From a checkpoint of a small mixture-of-experts model trained on Wikipedia.
Experts: 16 experts in each of 12 layers, 2 picks a token, a softmax router, a shared expert of 192 neurons.
Training: a variant of Muon for the experts, 1695M tokens.
Below are experts of layer 6 (counted from 0) of a mixture-of-experts language model. Rows are named router (the router's row for the expert), gate (a neuron's input weights, with its number), up (a neuron's input weights, with its number) and show model dimensions 168-223. Each number is 50 + 15 x the weight over its row's rms, rounded and kept within 0 to 99.
Before each expert's rows: "mostly gets" lists some tokens that are sent to it at least half of the time. This comes from a sample of Wikipedia text that the model never trained on.

# expert 0
mostly gets: " director", " President", "tor", " JPL", " human", "\""
router:54 49 54 51 43 39 64 30 54 64 63 82 51 50 55 53 48 42 51 37 40 28 65 45 56 77 57 62 54 48 52 48 41 40 32 43 45 57 55 21 47 55 25 39 37 60 66 47 47 74 59 71 48 35 73 41
gate0:54 46 61 58 59 38 51 53 44 36 40 73 45 43 21 61 66 48 57 66 42 31 48 45 53 68 48 45 44 58 39 51 51 43 52 55 53 78 29 35 73 49 32 73 58 79 40 40 22 49 31 39 49 69 36 50
up0:54 62 47 40 56 25 55 47 53 46 43 74 38 64 27 60 62 27 32 51 47 32 56 38 57 52 50 43 52 52 55 62 46 53 71 75 45 84 63 40 57 63 54 34 31 60 51 59 47 50 49 47 55 26 23 39
gate1:66 44 59 41 53 60 54 38 74 53 41 67 66 35 28 73 52 43 54 71 46 30 52 60 66 67 63 56 60 56 48 64 28 24 54 66 60 73 70 66 51 49 54 27 40 46 58 68 15 57 88 39 48 29 36 60
up1:53 51 35 83 48 64 77 36 68 11 41 30 39 39 43 61 69 53 48 58 46 19 61 68 55 79 26 64 54 29 43 53 53 44 57 50 40 67 61 20 52 54 90 32 80 57 56 55 19 42 73 30 52 34 65 50
gate2:44 41 66 56 81 14 52 54 46 58 59 43 59 42 43 43 38 48 76 74 49 40 60 51 67 06 71 61 61 65 40 37 35 27 80 67 46 34 53 32 32 69 56 45 33 34 85 55 27 51 54 25 37 64 44 34
up2:55 68 49 40 72 50 37 61 69 55 45 53 50 75 55 53 21 61 73 73 38 57 52 47 60 51 47 36 64 72 42 40 34 39 35 70 56 45 49 50 44 53 27 31 48 25 65 35 58 66 33 51 35 41 47 23
gate3:41 05 42 31 49 53 53 52 59 57 76 49 66 40 27 33 28 72 73 50 60 56 78 59 61 37 51 43 52 61 56 29 67 50 51 33 56 64 66 56 70 47 50 27 38 57 49 66 51 47 46 39 43 37 55 54
up3:52 50 57 53 36 61 57 44 61 36 41 79 69 67 49 63 76 61 67 57 58 42 42 67 32 47 65 42 41 32 59 39 87 35 63 66 48 40 57 66 70 41 60 54 26 56 59 60 52 53 60 74 48 31 43 53
gate4:18 35 46 48 44 60 58 63 62 65 51 38 73 57 58 67 50 28 38 30 47 54 49 71 69 61 40 28 33 40 52 37 57 70 39 28 65 52 45 46 42 66 24 75 31 50 35 69 57 67 62 37 55 45 63 43
up4:33 66 62 51 39 58 71 69 51 53 59 46 82 30 38 74 47 39 46 38 56 50 41 55 72 71 34 55 46 49 46 44 43 63 53 41 60 45 37 64 63 33 15 81 31 55 31 60 54 61 45 56 71 40 70 41
gate5:52 26 62 51 43 66 60 56 52 63 53 37 53 56 51 47 69 70 89 48 52 48 55 77 45 70 27 67 53 61 61 31 39 61 50 52 54 34 21 41 56 51 31 44 29 52 55 41 47 52 67 76 32 68 55 66
up5:42 39 66 53 84 57 35 46 47 60 59 39 32 58 50 35 44 35 44 61 81 26 46 57 67 32 59 74 36 69 52 48 62 66 70 00 53 34 25 34 68 52 41 49 28 61 40 66 72 70 70 82 64 36 65 41
gate6:83 47 44 64 59 44 51 49 51 65 57 64 17 48 63 44 36 10 77 22 43 45 70 58 51 49 44 60 65 44 55 40 61 57 37 71 29 67 57 35 33 60 69 69 57 55 27 64 56 42 40 41 20 54 54 65
up6:50 42 65 60 42 45 34 57 39 65 38 81 27 64 67 34 54 26 60 38 56 65 43 50 44 38 39 44 42 51 63 63 45 53 43 44 46 30 55 46 88 72 62 75 17 54 46 49 54 48 10 64 45 45 36 64

# expert 5
mostly gets: " |", ";", " Hu", " Chi", " Fu", " Van"
router:47 48 55 43 24 67 13 49 53 56 38 22 59 72 51 58 56 55 65 36 63 65 48 46 49 47 40 43 62 48 65 45 76 51 35 65 45 57 37 43 29 35 75 48 55 36 45 24 53 30 56 30 40 43 40 40
gate0:53 45 73 66 24 58 48 63 36 57 53 49 66 56 68 52 27 64 56 44 29 39 62 40 80 53 75 44 47 40 52 42 40 61 73 21 45 53 27 48 29 50 33 44 41 36 79 32 68 55 65 42 48 68 78 29
up0:41 41 37 35 53 71 82 41 38 45 46 46 33 45 57 56 53 47 54 24 85 37 57 46 25 64 53 79 72 54 65 51 56 61 36 93 54 56 65 38 47 30 73 68 45 61 32 57 37 78 28 44 54 16 24 56
gate1:46 49 56 51 56 49 56 84 64 49 42 43 40 42 48 70 55 51 49 59 22 44 40 69 53 52 65 43 54 80 67 36 20 43 81 57 23 58 54 22 66 52 34 55 60 41 22 51 73 41 36 36 77 54 33 45
up1:50 35 59 54 52 61 46 20 49 26 81 39 42 70 39 44 25 34 54 53 60 66 61 59 42 36 22 37 34 36 31 76 49 36 50 55 61 57 49 87 52 24 68 38 48 30 71 76 47 63 64 74 49 59 56 59
gate2:66 46 26 42 53 53 69 57 53 79 37 61 46 36 46 49 37 68 38 37 65 37 58 46 39 36 44 53 62 44 24 50 50 60 53 59 52 65 51 54 53 73 68 41 59 34 52 40 45 53 49 50 81 64 70 57
up2:67 68 51 75 60 53 67 54 60 50 70 37 35 60 83 79 76 56 47 41 54 56 74 55 80 63 22 68 84 52 37 40 49 57 59 44 59 20 46 66 62 42 54 52 49 52 52 54 38 51 38 71 36 69 55 50
gate3:32 56 48 56 44 65 51 33 46 46 31 33 38 51 46 42 42 60 29 53 54 39 89 72 24 63 37 55 68 46 28 60 55 56 41 67 66 49 64 42 62 37 34 63 33 58 61 62 46 50 43 48 51 42 59 52
up3:35 57 73 73 40 57 65 32 49 12 59 31 52 41 53 58 18 87 38 58 29 77 57 52 31 54 49 46 61 42 63 38 70 54 50 79 36 39 75 18 42 33 40 49 41 56 79 68 43 53 57 50 49 41 72 51
gate4:42 56 58 62 41 49 39 60 56 61 53 54 41 52 67 56 45 50 42 30 51 49 71 56 81 41 55 52 46 31 54 46 59 53 37 49 73 42 72 63 51 37 55 51 65 51 42 68 25 39 49 43 29 59 66 55
up4:67 66 54 44 43 55 49 39 57 37 47 27 35 53 34 54 57 35 40 61 71 69 60 70 27 42 47 55 61 78 64 51 42 36 57 42 20 55 42 64 57 43 41 56 42 72 39 45 57 42 60 74 65 81 48 36
gate5:67 35 77 19 34 72 59 53 49 53 67 42 47 78 42 50 62 30 59 36 40 49 40 60 58 70 72 60 19 53 56 51 66 64 66 99 59 54 46 71 41 57 59 40 41 32 36 63 78 38 56 66 47 57 52 39
up5:60 38 68 76 44 54 44 48 44 25 29 58 53 75 26 29 60 68 48 54 48 68 61 49 50 47 30 65 82 12 44 30 46 22 32 38 59 52 79 64 61 47 38 51 56 41 37 91 28 52 28 35 50 54 39 54
gate6:70 31 31 21 46 67 65 35 60 45 59 41 73 82 48 45 99 35 29 57 25 61 21 62 66 68 46 46 56 61 44 66 46 60 47 64 54 37 38 52 54 24 34 42 68 60 49 42 79 60 60 38 47 72 66 52
up6:44 65 24 40 43 46 51 71 27 54 32 63 48 49 36 62 44 48 40 57 20 23 51 47 53 63 48 64 46 29 54 34 69 59 99 42 72 65 77 19 49 60 29 46 51 58 41 74 38 41 57 47 20 66 65 71

# expert 12
mostly gets: "/", "vi", ")", " ", " S", " N"
router:50 56 44 50 20 95 40 48 21 58 36 39 56 33 32 61 41 63 39 42 43 46 51 54 60 29 60 62 30 20 42 58 53 38 47 52 54 48 66 39 38 74 56 70 67 37 42 70 51 63 14 42 57 42 25 55
gate0:46 57 44 68 19 59 51 53 39 55 32 58 63 40 51 15 31 41 29 06 45 83 86 72 39 36 50 52 62 43 81 49 30 41 42 32 64 68 48 40 36 34 73 67 52 52 60 64 89 46 39 43 27 60 23 50
up0:38 64 47 48 50 56 52 37 60 69 25 59 64 27 37 56 52 41 48 37 60 65 59 52 63 19 56 44 66 57 50 46 50 60 34 49 44 58 52 54 46 81 68 66 63 27 73 43 54 43 67 60 54 56 63 45
gate1:33 37 55 59 30 70 23 73 39 75 55 41 59 37 55 56 61 52 35 43 40 64 43 34 55 31 56 12 21 63 55 44 49 36 65 52 70 50 51 66 48 78 41 49 76 27 56 72 63 48 37 51 41 84 16 38
up1:41 45 66 51 26 50 14 70 44 80 56 34 56 47 41 57 47 51 48 54 29 38 23 37 43 44 53 39 48 43 49 37 78 53 63 47 74 33 66 56 37 75 30 51 50 18 64 63 82 44 36 53 58 57 32 34
gate2:90 67 32 68 47 50 48 74 55 51 52 37 52 40 37 62 68 63 90 57 60 50 55 40 26 51 68 59 63 46 41 61 51 65 40 17 44 99 34 52 39 54 62 58 65 60 70 40 61 80 43 28 66 43 37 40
up2:43 26 55 61 66 36 50 50 48 90 53 53 45 30 39 51 72 40 12 47 54 12 60 47 43 36 70 22 45 59 57 74 73 68 69 54 56 53 49 57 35 52 50 31 47 56 28 57 50 48 56 39 50 58 65 46
gate3:63 57 22 63 39 68 44 55 47 44 62 68 45 29 57 36 45 25 37 41 34 71 43 81 67 28 55 21 41 43 33 45 79 43 54 49 46 35 62 47 42 34 51 22 42 43 50 57 49 58 53 52 69 39 54 40
up3:73 40 44 51 42 19 32 40 44 56 53 50 72 54 58 53 55 51 56 54 54 61 45 65 26 56 41 47 43 85 43 53 49 54 44 59 34 40 22 65 59 65 56 60 26 47 54 47 26 32 52 74 54 39 73 29
gate4:40 51 38 40 58 41 53 48 56 77 32 40 47 60 32 53 43 64 46 43 46 44 61 76 67 20 56 27 33 42 37 60 52 43 67 50 68 69 33 39 47 41 24 46 53 37 37 58 39 32 24 63 40 53 52 73
up4:59 30 70 46 57 51 49 37 39 59 44 41 58 45 49 50 48 56 60 39 56 39 84 43 37 66 56 42 57 47 80 40 38 50 52 46 54 46 48 61 43 34 66 78 54 49 77 49 60 42 39 59 38 56 52 65
gate5:46 80 37 28 65 53 26 38 49 23 72 54 53 71 55 43 78 65 39 72 56 32 40 43 49 40 75 57 60 57 80 65 37 36 77 54 64 65 60 69 68 67 45 63 57 44 60 40 67 39 30 32 37 45 49 51
up5:58 59 37 28 27 32 46 63 82 55 51 72 45 65 50 29 54 32 38 50 48 51 56 65 48 25 59 18 89 67 57 47 33 88 62 42 58 60 13 44 57 35 25 50 57 61 42 49 46 35 38 63 65 65 56 48
gate6:57 83 43 65 47 58 52 58 44 52 50 75 36 55 57 47 33 54 38 64 62 65 30 43 64 23 34 57 40 70 57 44 58 79 46 49 46 40 74 35 24 58 18 53 42 55 56 58 24 52 39 49 40 56 37 50
up6:47 49 63 46 39 30 56 43 66 83 29 60 48 31 40 63 91 40 46 53 26 51 50 63 39 51 51 52 60 51 81 51 45 22 42 39 49 50 58 50 70 48 57 50 49 68 48 57 49 71 49 60 44 59 47 56

# expert 8
mostly gets: " \"", "{", " one", " two", "(", " three"
router:69 42 45 38 32 45 49 37 26 50 52 58 53 50 75 88 47 56 20 91 46 59 69 50 27 26 74 63 74 60 55 61 39 49 60 46 58 32 40 42 84 42 45 49 87 51 55 72 33 72 45 47 50 43 30 42
gate0:46 45 84 46 44 50 47 28 34 53 30 59 62 55 44 61 53 23 48 68 61 47 25 49 54 44 61 39 72 61 58 49 30 56 30 43 60 36 54 40 63 76 37 58 46 30 62 68 49 37 40 71 69 35 36 73
up0:55 19 71 36 50 49 38 58 65 52 53 47 43 62 50 57 56 37 59 69 42 49 22 46 41 46 50 45 60 31 42 49 29 70 34 61 55 49 70 26 71 52 45 46 43 52 72 46 61 44 53 73 15 46 31 59
gate1:17 59 63 42 70 43 61 63 56 60 52 25 30 42 34 63 65 48 49 74 60 82 40 70 25 57 64 52 34 68 27 45 28 46 38 45 46 25 48 54 54 53 51 73 58 56 67 58 49 34 58 24 64 28 22 53
up1:10 60 64 41 43 73 60 79 61 44 31 55 44 48 50 33 58 49 59 57 44 66 44 87 44 62 35 58 39 60 23 56 38 53 59 13 48 34 38 84 54 48 55 48 36 42 49 67 35 29 52 34 86 39 41 44
gate2:68 58 67 50 49 39 41 51 25 35 63 26 54 60 49 41 51 41 19 75 83 50 61 33 34 39 51 40 57 46 51 35 64 39 55 78 52 44 38 36 56 66 40 39 48 53 35 49 52 42 79 53 41 79 48 46
up2:61 63 63 43 30 49 67 57 79 50 34 49 32 43 38 66 46 52 48 38 28 16 72 16 46 32 57 78 65 65 42 45 42 65 24 46 51 37 43 61 44 64 71 38 75 66 26 61 72 57 55 61 16 30 54 61
gate3:59 46 47 48 50 51 39 67 85 67 55 35 47 26 40 48 64 23 49 63 48 53 64 40 58 49 74 55 28 28 69 49 48 51 73 45 25 61 37 38 71 79 67 54 88 65 63 39 17 49 53 64 33 44 35 62
up3:61 39 59 62 39 55 49 52 39 53 46 36 30 50 51 65 40 38 52 60 58 44 61 38 41 79 77 42 32 42 41 62 73 49 46 39 33 29 38 27 62 62 76 49 76 49 66 65 70 48 74 34 64 58 71 66
gate4:48 38 69 43 62 39 39 61 24 48 47 26 63 45 53 64 66 67 31 43 63 48 94 45 32 49 43 47 52 44 43 57 43 32 85 30 56 53 82 59 49 58 26 52 44 53 45 54 89 34 44 61 55 52 65 45
up4:26 57 65 41 44 57 43 52 70 56 62 54 76 37 23 29 40 27 48 32 42 57 31 50 53 45 47 36 49 26 56 40 63 71 50 20 27 18 20 28 40 54 64 55 60 61 90 60 26 44 60 59 45 62 43 45
gate5:55 26 52 49 31 52 41 74 30 55 56 61 36 24 67 68 50 46 39 37 38 47 67 84 56 58 58 46 50 29 52 18 77 51 61 67 83 34 33 39 42 65 69 58 79 16 73 50 54 69 45 53 47 59 52 45
up5:51 26 44 20 67 55 49 68 33 38 54 52 81 41 48 56 50 43 19 53 61 20 78 65 41 53 66 32 38 51 62 31 53 55 30 53 64 16 29 53 52 63 59 35 68 37 77 47 18 31 64 48 38 37 61 34
gate6:75 42 55 52 29 68 35 74 49 55 60 50 52 53 50 50 50 51 43 50 44 72 35 62 70 51 64 59 61 47 27 43 50 70 70 80 50 55 45 65 35 41 60 77 61 75 71 66 36 31 30 62 60 42 37 51
up6:52 44 73 10 57 95 36 53 66 69 55 47 48 53 53 67 61 59 38 48 59 39 41 60 43 42 55 48 58 59 50 47 56 74 33 56 52 39 60 57 55 66 57 66 63 60 29 71 50 78 46 67 36 42 62 47

# expert 6
mostly gets: " St", " Bl", " cl", " ch", " h", " Sl"
router:24 59 20 56 62 67 49 47 66 50 53 42 70 48 63 45 42 15 50 64 36 50 63 76 40 53 28 41 47 47 60 43 47 48 51 21 44 45 51 77 50 31 54 44 42 28 32 46 30 43 68 40 56 39 62 48
gate0:65 32 29 85 47 81 87 63 56 35 58 88 60 55 26 72 45 75 59 54 35 55 75 70 59 45 31 70 58 43 47 68 58 46 56 37 25 48 27 65 54 60 31 42 67 31 72 40 37 74 49 37 47 84 44 49
up0:49 48 64 51 39 35 30 50 55 44 62 24 33 42 87 56 40 61 39 50 38 52 40 35 24 47 66 60 18 37 62 29 33 40 54 30 79 56 69 20 49 28 26 56 36 60 11 56 41 43 35 14 71 38 32 73
gate1:57 63 47 28 54 94 49 84 52 23 47 56 54 27 40 33 42 44 56 69 58 73 54 21 57 50 78 71 64 81 53 07 67 52 33 46 41 71 49 41 42 55 40 64 55 58 83 44 50 45 56 45 51 59 94 66
up1:52 71 34 64 60 36 28 42 58 48 55 56 51 51 66 32 55 64 52 14 54 32 38 53 67 15 30 58 60 17 44 60 36 75 59 60 51 73 88 57 49 60 52 74 63 77 52 37 53 60 18 35 51 44 25 49
gate2:65 56 69 46 37 39 73 57 51 38 35 58 51 46 48 61 55 49 60 46 53 58 35 64 38 37 91 41 25 49 00 50 63 06 72 43 57 52 75 69 34 39 75 44 57 51 48 25 51 42 60 18 80 51 27 39
up2:41 70 53 51 34 60 48 39 42 60 15 39 48 48 48 83 34 53 82 54 29 54 51 49 43 40 13 54 53 21 77 30 75 67 54 69 37 59 63 35 70 53 19 63 59 52 48 69 53 41 38 58 32 75 63 63
gate3:45 41 17 51 44 57 85 67 77 50 37 24 79 34 35 62 31 68 63 51 58 52 44 49 64 45 48 50 46 62 64 50 57 54 42 48 71 59 54 68 52 41 50 64 54 28 40 76 42 49 78 55 24 72 41 50
up3:43 86 75 56 65 51 39 83 43 42 65 72 36 51 60 38 61 36 19 45 84 35 59 39 45 43 44 64 50 52 45 54 29 56 59 62 40 54 47 53 34 67 43 30 40 82 69 65 37 21 36 62 44 31 58 56
gate4:60 60 56 45 35 54 82 61 71 26 59 65 75 60 47 50 54 57 64 44 40 38 65 40 45 38 59 55 49 49 67 60 42 59 61 53 73 63 30 60 24 58 61 36 37 65 54 59 33 65 40 36 35 28 73 54
up4:36 54 52 54 47 36 50 62 56 45 27 80 50 56 59 22 70 43 42 48 24 47 64 45 58 60 44 54 52 65 35 34 43 25 51 59 59 51 33 54 53 48 51 55 38 05 60 58 52 39 50 58 57 50 44 61
gate5:56 36 58 46 64 47 48 89 83 59 56 62 64 68 72 68 40 47 22 52 33 50 58 64 42 49 39 51 39 16 52 43 80 52 42 17 27 39 51 78 53 44 47 47 63 48 33 45 25 37 75 43 66 60 56 59
up5:56 14 71 46 48 61 41 62 64 80 54 48 45 62 28 72 69 32 75 42 65 49 13 13 52 27 49 48 44 23 54 61 56 58 56 45 28 40 41 53 39 67 73 36 65 35 50 60 44 42 69 40 36 55 53 48
gate6:64 72 70 47 17 55 42 34 56 47 77 45 67 64 19 53 67 49 52 57 54 77 70 57 66 50 33 40 60 62 40 57 27 46 61 22 21 52 24 54 70 41 62 74 51 37 45 73 59 72 71 53 49 60 70 57
up6:68 62 68 33 56 49 34 29 60 29 34 52 67 69 37 25 56 46 41 46 54 53 62 77 69 65 25 84 42 71 49 64 41 53 65 58 52 65 55 50 88 63 41 40 29 28 55 59 59 70 67 54 49 74 28 59

# expert 4
mostly gets: " 3", " 2", " 6", " 7", " 4", " 18"
router:03 62 47 59 67 56 35 70 65 43 40 47 54 48 69 76 41 34 46 64 56 49 35 53 81 47 44 51 60 44 53 27 48 73 43 41 34 56 38 52 48 49 73 55 51 27 31 24 55 55 54 69 44 74 50 58
gate0:57 78 48 74 31 26 32 57 39 67 62 56 10 45 77 68 49 68 20 25 52 47 68 55 64 50 60 67 30 56 60 29 49 39 42 61 47 65 60 48 51 43 21 48 35 62 70 39 39 44 37 49 39 66 37 45
up0:46 47 69 55 36 54 54 51 31 28 49 40 39 25 70 50 54 55 09 27 67 71 64 80 57 57 42 35 55 66 45 43 62 70 47 42 43 54 45 58 45 51 52 64 42 55 38 16 46 50 62 50 74 51 24 43
gate1:53 48 42 50 41 39 56 41 53 19 87 38 68 42 28 82 50 54 41 38 62 40 75 65 52 57 42 60 52 26 91 18 12 70 36 45 74 44 44 40 39 69 60 66 46 31 35 26 32 56 48 45 59 44 71 60
up1:57 38 29 54 48 60 71 48 70 54 48 70 48 53 63 43 74 31 55 55 33 47 47 52 51 58 63 57 60 46 28 67 53 43 65 35 66 62 43 66 47 31 53 43 40 45 51 46 66 30 74 35 41 78 40 44
gate2:82 87 49 41 37 55 46 65 44 59 22 53 40 64 35 57 71 26 62 47 51 53 60 52 43 66 23 70 49 50 26 33 44 60 51 55 29 35 79 35 45 39 38 61 47 29 31 36 60 59 50 52 41 46 46 57
up2:65 44 71 48 74 46 42 50 58 39 42 49 59 75 61 53 42 69 49 68 76 98 49 51 60 52 42 65 67 58 68 29 38 40 49 59 45 54 63 44 52 21 39 55 45 45 44 40 43 54 64 74 58 28 36 44
gate3:71 45 52 28 62 60 48 42 58 65 31 59 71 68 58 66 51 54 57 60 91 67 62 40 78 51 56 54 42 27 49 54 65 31 46 35 31 65 48 39 20 40 67 52 33 48 45 32 78 27 54 56 58 70 56 28
up3:64 15 39 48 91 38 54 41 49 41 68 46 50 43 74 72 15 66 63 28 55 48 40 73 50 40 28 57 43 40 28 28 34 64 57 44 52 47 69 49 67 41 63 66 67 66 54 60 27 79 32 46 26 73 16 48
gate4:38 33 47 38 37 67 33 56 52 38 49 53 32 48 65 42 74 24 54 31 75 40 61 41 56 61 48 33 55 66 26 58 93 48 59 59 45 46 54 39 51 66 68 34 27 48 33 51 48 63 71 36 72 69 77 64
up4:45 44 42 51 60 41 55 69 93 40 38 46 31 64 65 30 45 61 49 53 54 38 44 51 41 54 46 61 63 30 33 61 59 57 73 60 37 39 61 63 55 37 69 36 29 20 65 52 37 39 55 56 52 52 52 46
gate5:61 45 27 28 51 66 60 61 40 67 71 72 57 39 43 18 66 38 48 63 35 58 40 62 71 46 83 83 30 49 24 51 29 38 40 53 56 48 45 46 71 44 55 39 19 38 55 62 40 53 57 21 45 42 67 67
up5:53 42 55 39 30 51 34 22 45 35 53 46 34 51 59 47 39 27 31 52 69 55 30 29 50 58 74 14 59 47 32 30 44 38 33 37 52 44 40 44 40 78 41 62 28 35 46 45 41 63 70 64 40 19 43 34
gate6:69 54 55 50 50 45 60 38 26 54 58 79 20 53 68 41 63 52 49 52 51 52 52 69 33 53 48 43 48 75 67 45 41 70 46 55 51 78 32 45 26 34 84 64 49 47 70 23 47 59 61 59 69 30 44 34
up6:46 60 50 63 74 55 51 72 29 73 52 57 57 45 60 29 39 44 69 22 51 34 56 60 39 39 59 71 48 18 33 59 40 53 46 74 52 64 46 44 62 60 55 67 41 44 45 51 42 41 72 41 30 46 19 52

# expert 15
mostly gets: "ks", " George", " William", " these", "ds", " David"
router:64 35 78 56 66 58 41 31 68 57 91 39 71 49 28 28 33 48 44 56 43 45 60 61 38 60 57 46 39 64 25 65 43 80 53 51 76 39 45 68 70 54 60 70 70 63 66 24 49 59 43 49 29 48 40 51
gate0:47 54 47 27 48 56 39 33 51 60 86 54 82 71 37 42 13 61 86 46 46 45 64 72 39 37 37 66 46 60 53 84 34 84 27 66 43 64 43 31 12 50 58 64 49 28 48 42 44 40 65 40 25 08 65 65
up0:35 63 62 32 64 70 08 69 42 44 71 49 52 42 40 44 51 51 73 29 69 46 44 59 34 35 57 70 37 53 40 66 56 64 44 56 82 65 58 43 70 39 57 25 67 34 47 36 37 30 53 27 53 27 83 66
gate1:44 47 51 64 52 41 55 23 34 31 65 57 27 38 45 26 44 37 50 74 50 54 83 75 44 50 64 72 55 48 43 59 63 56 61 75 71 44 36 44 54 36 73 42 41 80 62 60 78 41 59 57 43 64 46 39
up1:67 38 40 43 60 26 66 36 60 55 46 34 55 65 45 76 62 68 39 27 52 55 57 25 19 78 37 49 28 61 64 30 52 76 51 60 48 59 59 33 58 60 52 76 54 21 58 42 40 62 31 42 40 43 52 52
gate2:61 42 47 73 65 60 64 60 60 54 58 52 58 38 27 47 61 59 41 51 69 39 49 47 39 39 57 62 27 82 62 38 74 44 36 49 52 42 59 40 65 39 35 72 26 55 49 37 32 48 46 36 49 44 57 34
up2:45 63 41 47 60 57 40 30 43 37 37 26 32 37 46 65 45 43 34 79 43 49 49 54 83 64 29 38 55 33 29 64 48 46 53 47 32 58 45 40 36 39 37 40 61 46 49 60 37 49 51 30 69 38 44 64
gate3:57 36 70 37 42 33 66 30 75 71 79 71 47 49 40 34 33 59 56 51 33 47 10 35 51 40 60 61 69 26 58 44 58 62 36 42 44 23 62 58 26 35 61 71 45 46 44 53 49 44 65 56 14 65 65 38
up3:63 56 67 51 37 34 65 57 63 49 46 21 49 62 56 55 43 76 43 54 39 42 49 38 50 63 58 36 39 24 58 44 50 41 38 91 65 36 24 84 59 59 53 25 61 71 61 39 56 50 43 60 30 42 23 35
gate4:56 45 63 35 46 55 55 57 46 29 33 52 53 54 40 51 53 15 63 39 73 30 71 46 32 24 46 50 51 44 41 77 59 32 29 31 70 46 58 59 57 51 51 51 38 64 53 66 62 53 44 49 26 68 70 40
up4:52 62 56 65 77 52 36 22 61 88 73 51 43 67 52 60 50 46 18 63 44 66 41 41 47 47 55 75 41 65 44 37 59 66 73 35 50 54 34 28 38 54 50 51 87 49 51 15 38 50 34 64 52 16 26 18
gate5:61 54 66 37 15 42 59 55 45 52 53 70 17 71 62 44 62 22 69 42 34 39 44 50 39 59 61 34 42 80 75 74 32 45 39 50 81 64 37 43 40 66 19 48 80 43 67 45 39 56 26 47 66 54 72 81
up5:46 49 40 44 53 58 54 27 45 57 45 29 53 59 52 49 67 46 41 57 52 44 44 42 59 29 30 41 48 48 38 41 65 49 61 78 21 59 47 67 57 37 73 40 61 61 40 44 68 29 72 67 55 59 37 46
gate6:55 60 25 43 54 21 30 82 47 48 64 40 61 49 44 49 30 40 36 44 25 66 52 61 64 27 30 41 44 46 41 20 42 68 47 49 45 48 51 57 52 49 41 46 40 45 71 51 46 64 67 69 25 36 58 77
up6:66 50 55 58 50 34 48 54 58 52 51 43 29 61 39 59 15 33 39 78 13 58 52 76 62 38 49 55 49 75 51 41 24 57 58 58 53 62 48 48 49 50 42 35 77 37 55 51 53 44 60 75 36 29 53 57

# expert 9
mostly gets: " 2012", " 2015", " 2005", " 2008", " American", " 2021"
router:70 41 52 39 66 39 51 38 50 50 43 41 33 05 28 60 47 46 38 38 60 47 48 71 16 66 42 49 33 69 55 66 55 15 33 55 65 48 61 46 40 26 52 59 40 68 58 20 42 63 58 57 64 27 76 52
gate0:62 52 60 59 56 34 15 26 62 49 53 65 26 67 54 54 36 47 63 99 50 45 45 39 55 72 88 60 50 76 39 39 42 30 35 53 38 46 78 55 60 26 88 34 59 52 70 50 46 40 45 61 36 35 50 37
up0:51 63 35 39 00 58 23 65 49 64 63 44 34 64 62 41 59 36 80 36 82 76 51 30 53 25 44 43 46 56 47 58 60 60 61 39 84 60 57 42 37 64 54 69 15 68 13 58 40 47 69 49 40 66 70 59
gate1:47 29 54 31 68 52 49 35 36 68 35 51 55 43 31 44 49 26 53 54 53 55 39 83 77 71 54 58 41 66 59 38 46 59 45 66 48 53 50 46 77 41 33 40 40 52 69 13 61 57 58 51 57 59 73 40
up1:71 85 43 60 62 15 51 59 55 57 37 45 31 34 47 32 54 58 57 40 42 50 52 45 49 73 53 50 15 25 65 56 54 29 54 55 43 49 30 28 38 47 46 65 53 58 84 35 49 65 41 44 56 46 44 31
gate2:61 42 45 53 40 69 25 60 53 25 53 31 30 46 58 58 40 54 67 53 44 61 45 60 47 39 55 29 44 76 59 36 59 70 32 62 37 52 73 35 39 61 50 38 32 63 60 61 56 80 79 95 28 30 68 32
up2:76 19 31 27 34 81 52 48 63 36 71 69 42 47 98 60 18 42 61 42 56 30 43 87 44 39 69 44 56 62 64 49 45 63 44 69 53 44 83 39 69 56 68 51 20 47 51 46 51 69 62 65 60 42 48 37
gate3:49 61 40 30 69 80 41 63 67 46 54 49 63 36 61 60 68 42 24 71 65 40 15 51 37 62 96 44 39 70 54 74 33 58 76 76 43 42 71 61 43 63 51 43 20 62 54 71 31 65 51 61 41 59 26 55
up3:55 39 52 49 45 75 49 80 71 66 65 50 37 57 29 72 65 46 63 31 41 59 61 35 49 53 56 28 56 33 70 47 29 44 62 64 39 48 46 65 36 38 42 54 66 87 59 71 42 46 40 68 55 36 40 48
gate4:47 34 61 57 58 44 43 44 22 40 39 63 42 50 53 74 54 61 53 32 61 43 59 62 49 26 30 38 39 50 45 63 78 50 42 72 48 25 51 49 54 57 65 34 31 58 18 67 39 41 45 34 69 71 96 50
up4:38 39 54 48 67 52 33 37 43 64 39 57 46 44 32 63 47 58 42 43 55 39 52 68 57 32 25 41 51 62 66 44 57 60 45 66 65 28 32 54 52 32 68 31 47 53 36 60 42 11 58 26 74 64 81 38
gate5:39 58 47 16 49 23 53 62 17 49 57 27 27 46 22 21 60 47 34 61 64 62 40 59 62 66 73 57 43 40 51 24 37 56 43 56 30 39 70 36 42 64 44 57 54 59 34 77 49 51 60 38 74 33 35 53
up5:56 63 44 64 55 60 49 46 70 65 51 65 69 58 37 76 42 50 65 56 39 60 51 42 44 49 60 32 43 37 39 34 28 44 62 28 58 63 36 51 58 38 76 47 59 30 51 35 21 25 51 50 26 61 45 27
gate6:47 66 36 39 61 48 47 47 55 64 67 49 53 61 30 68 52 48 62 84 45 50 50 57 61 42 38 67 68 50 31 47 38 50 37 30 34 65 52 46 03 49 58 26 66 65 56 73 66 27 49 33 52 47 66 55
up6:30 42 39 73 60 37 32 41 49 39 42 50 50 76 34 80 47 43 48 88 46 41 52 36 71 65 34 06 54 43 57 62 36 34 73 64 67 53 46 52 55 51 62 46 57 46 38 72 35 69 45 49 64 24 68 49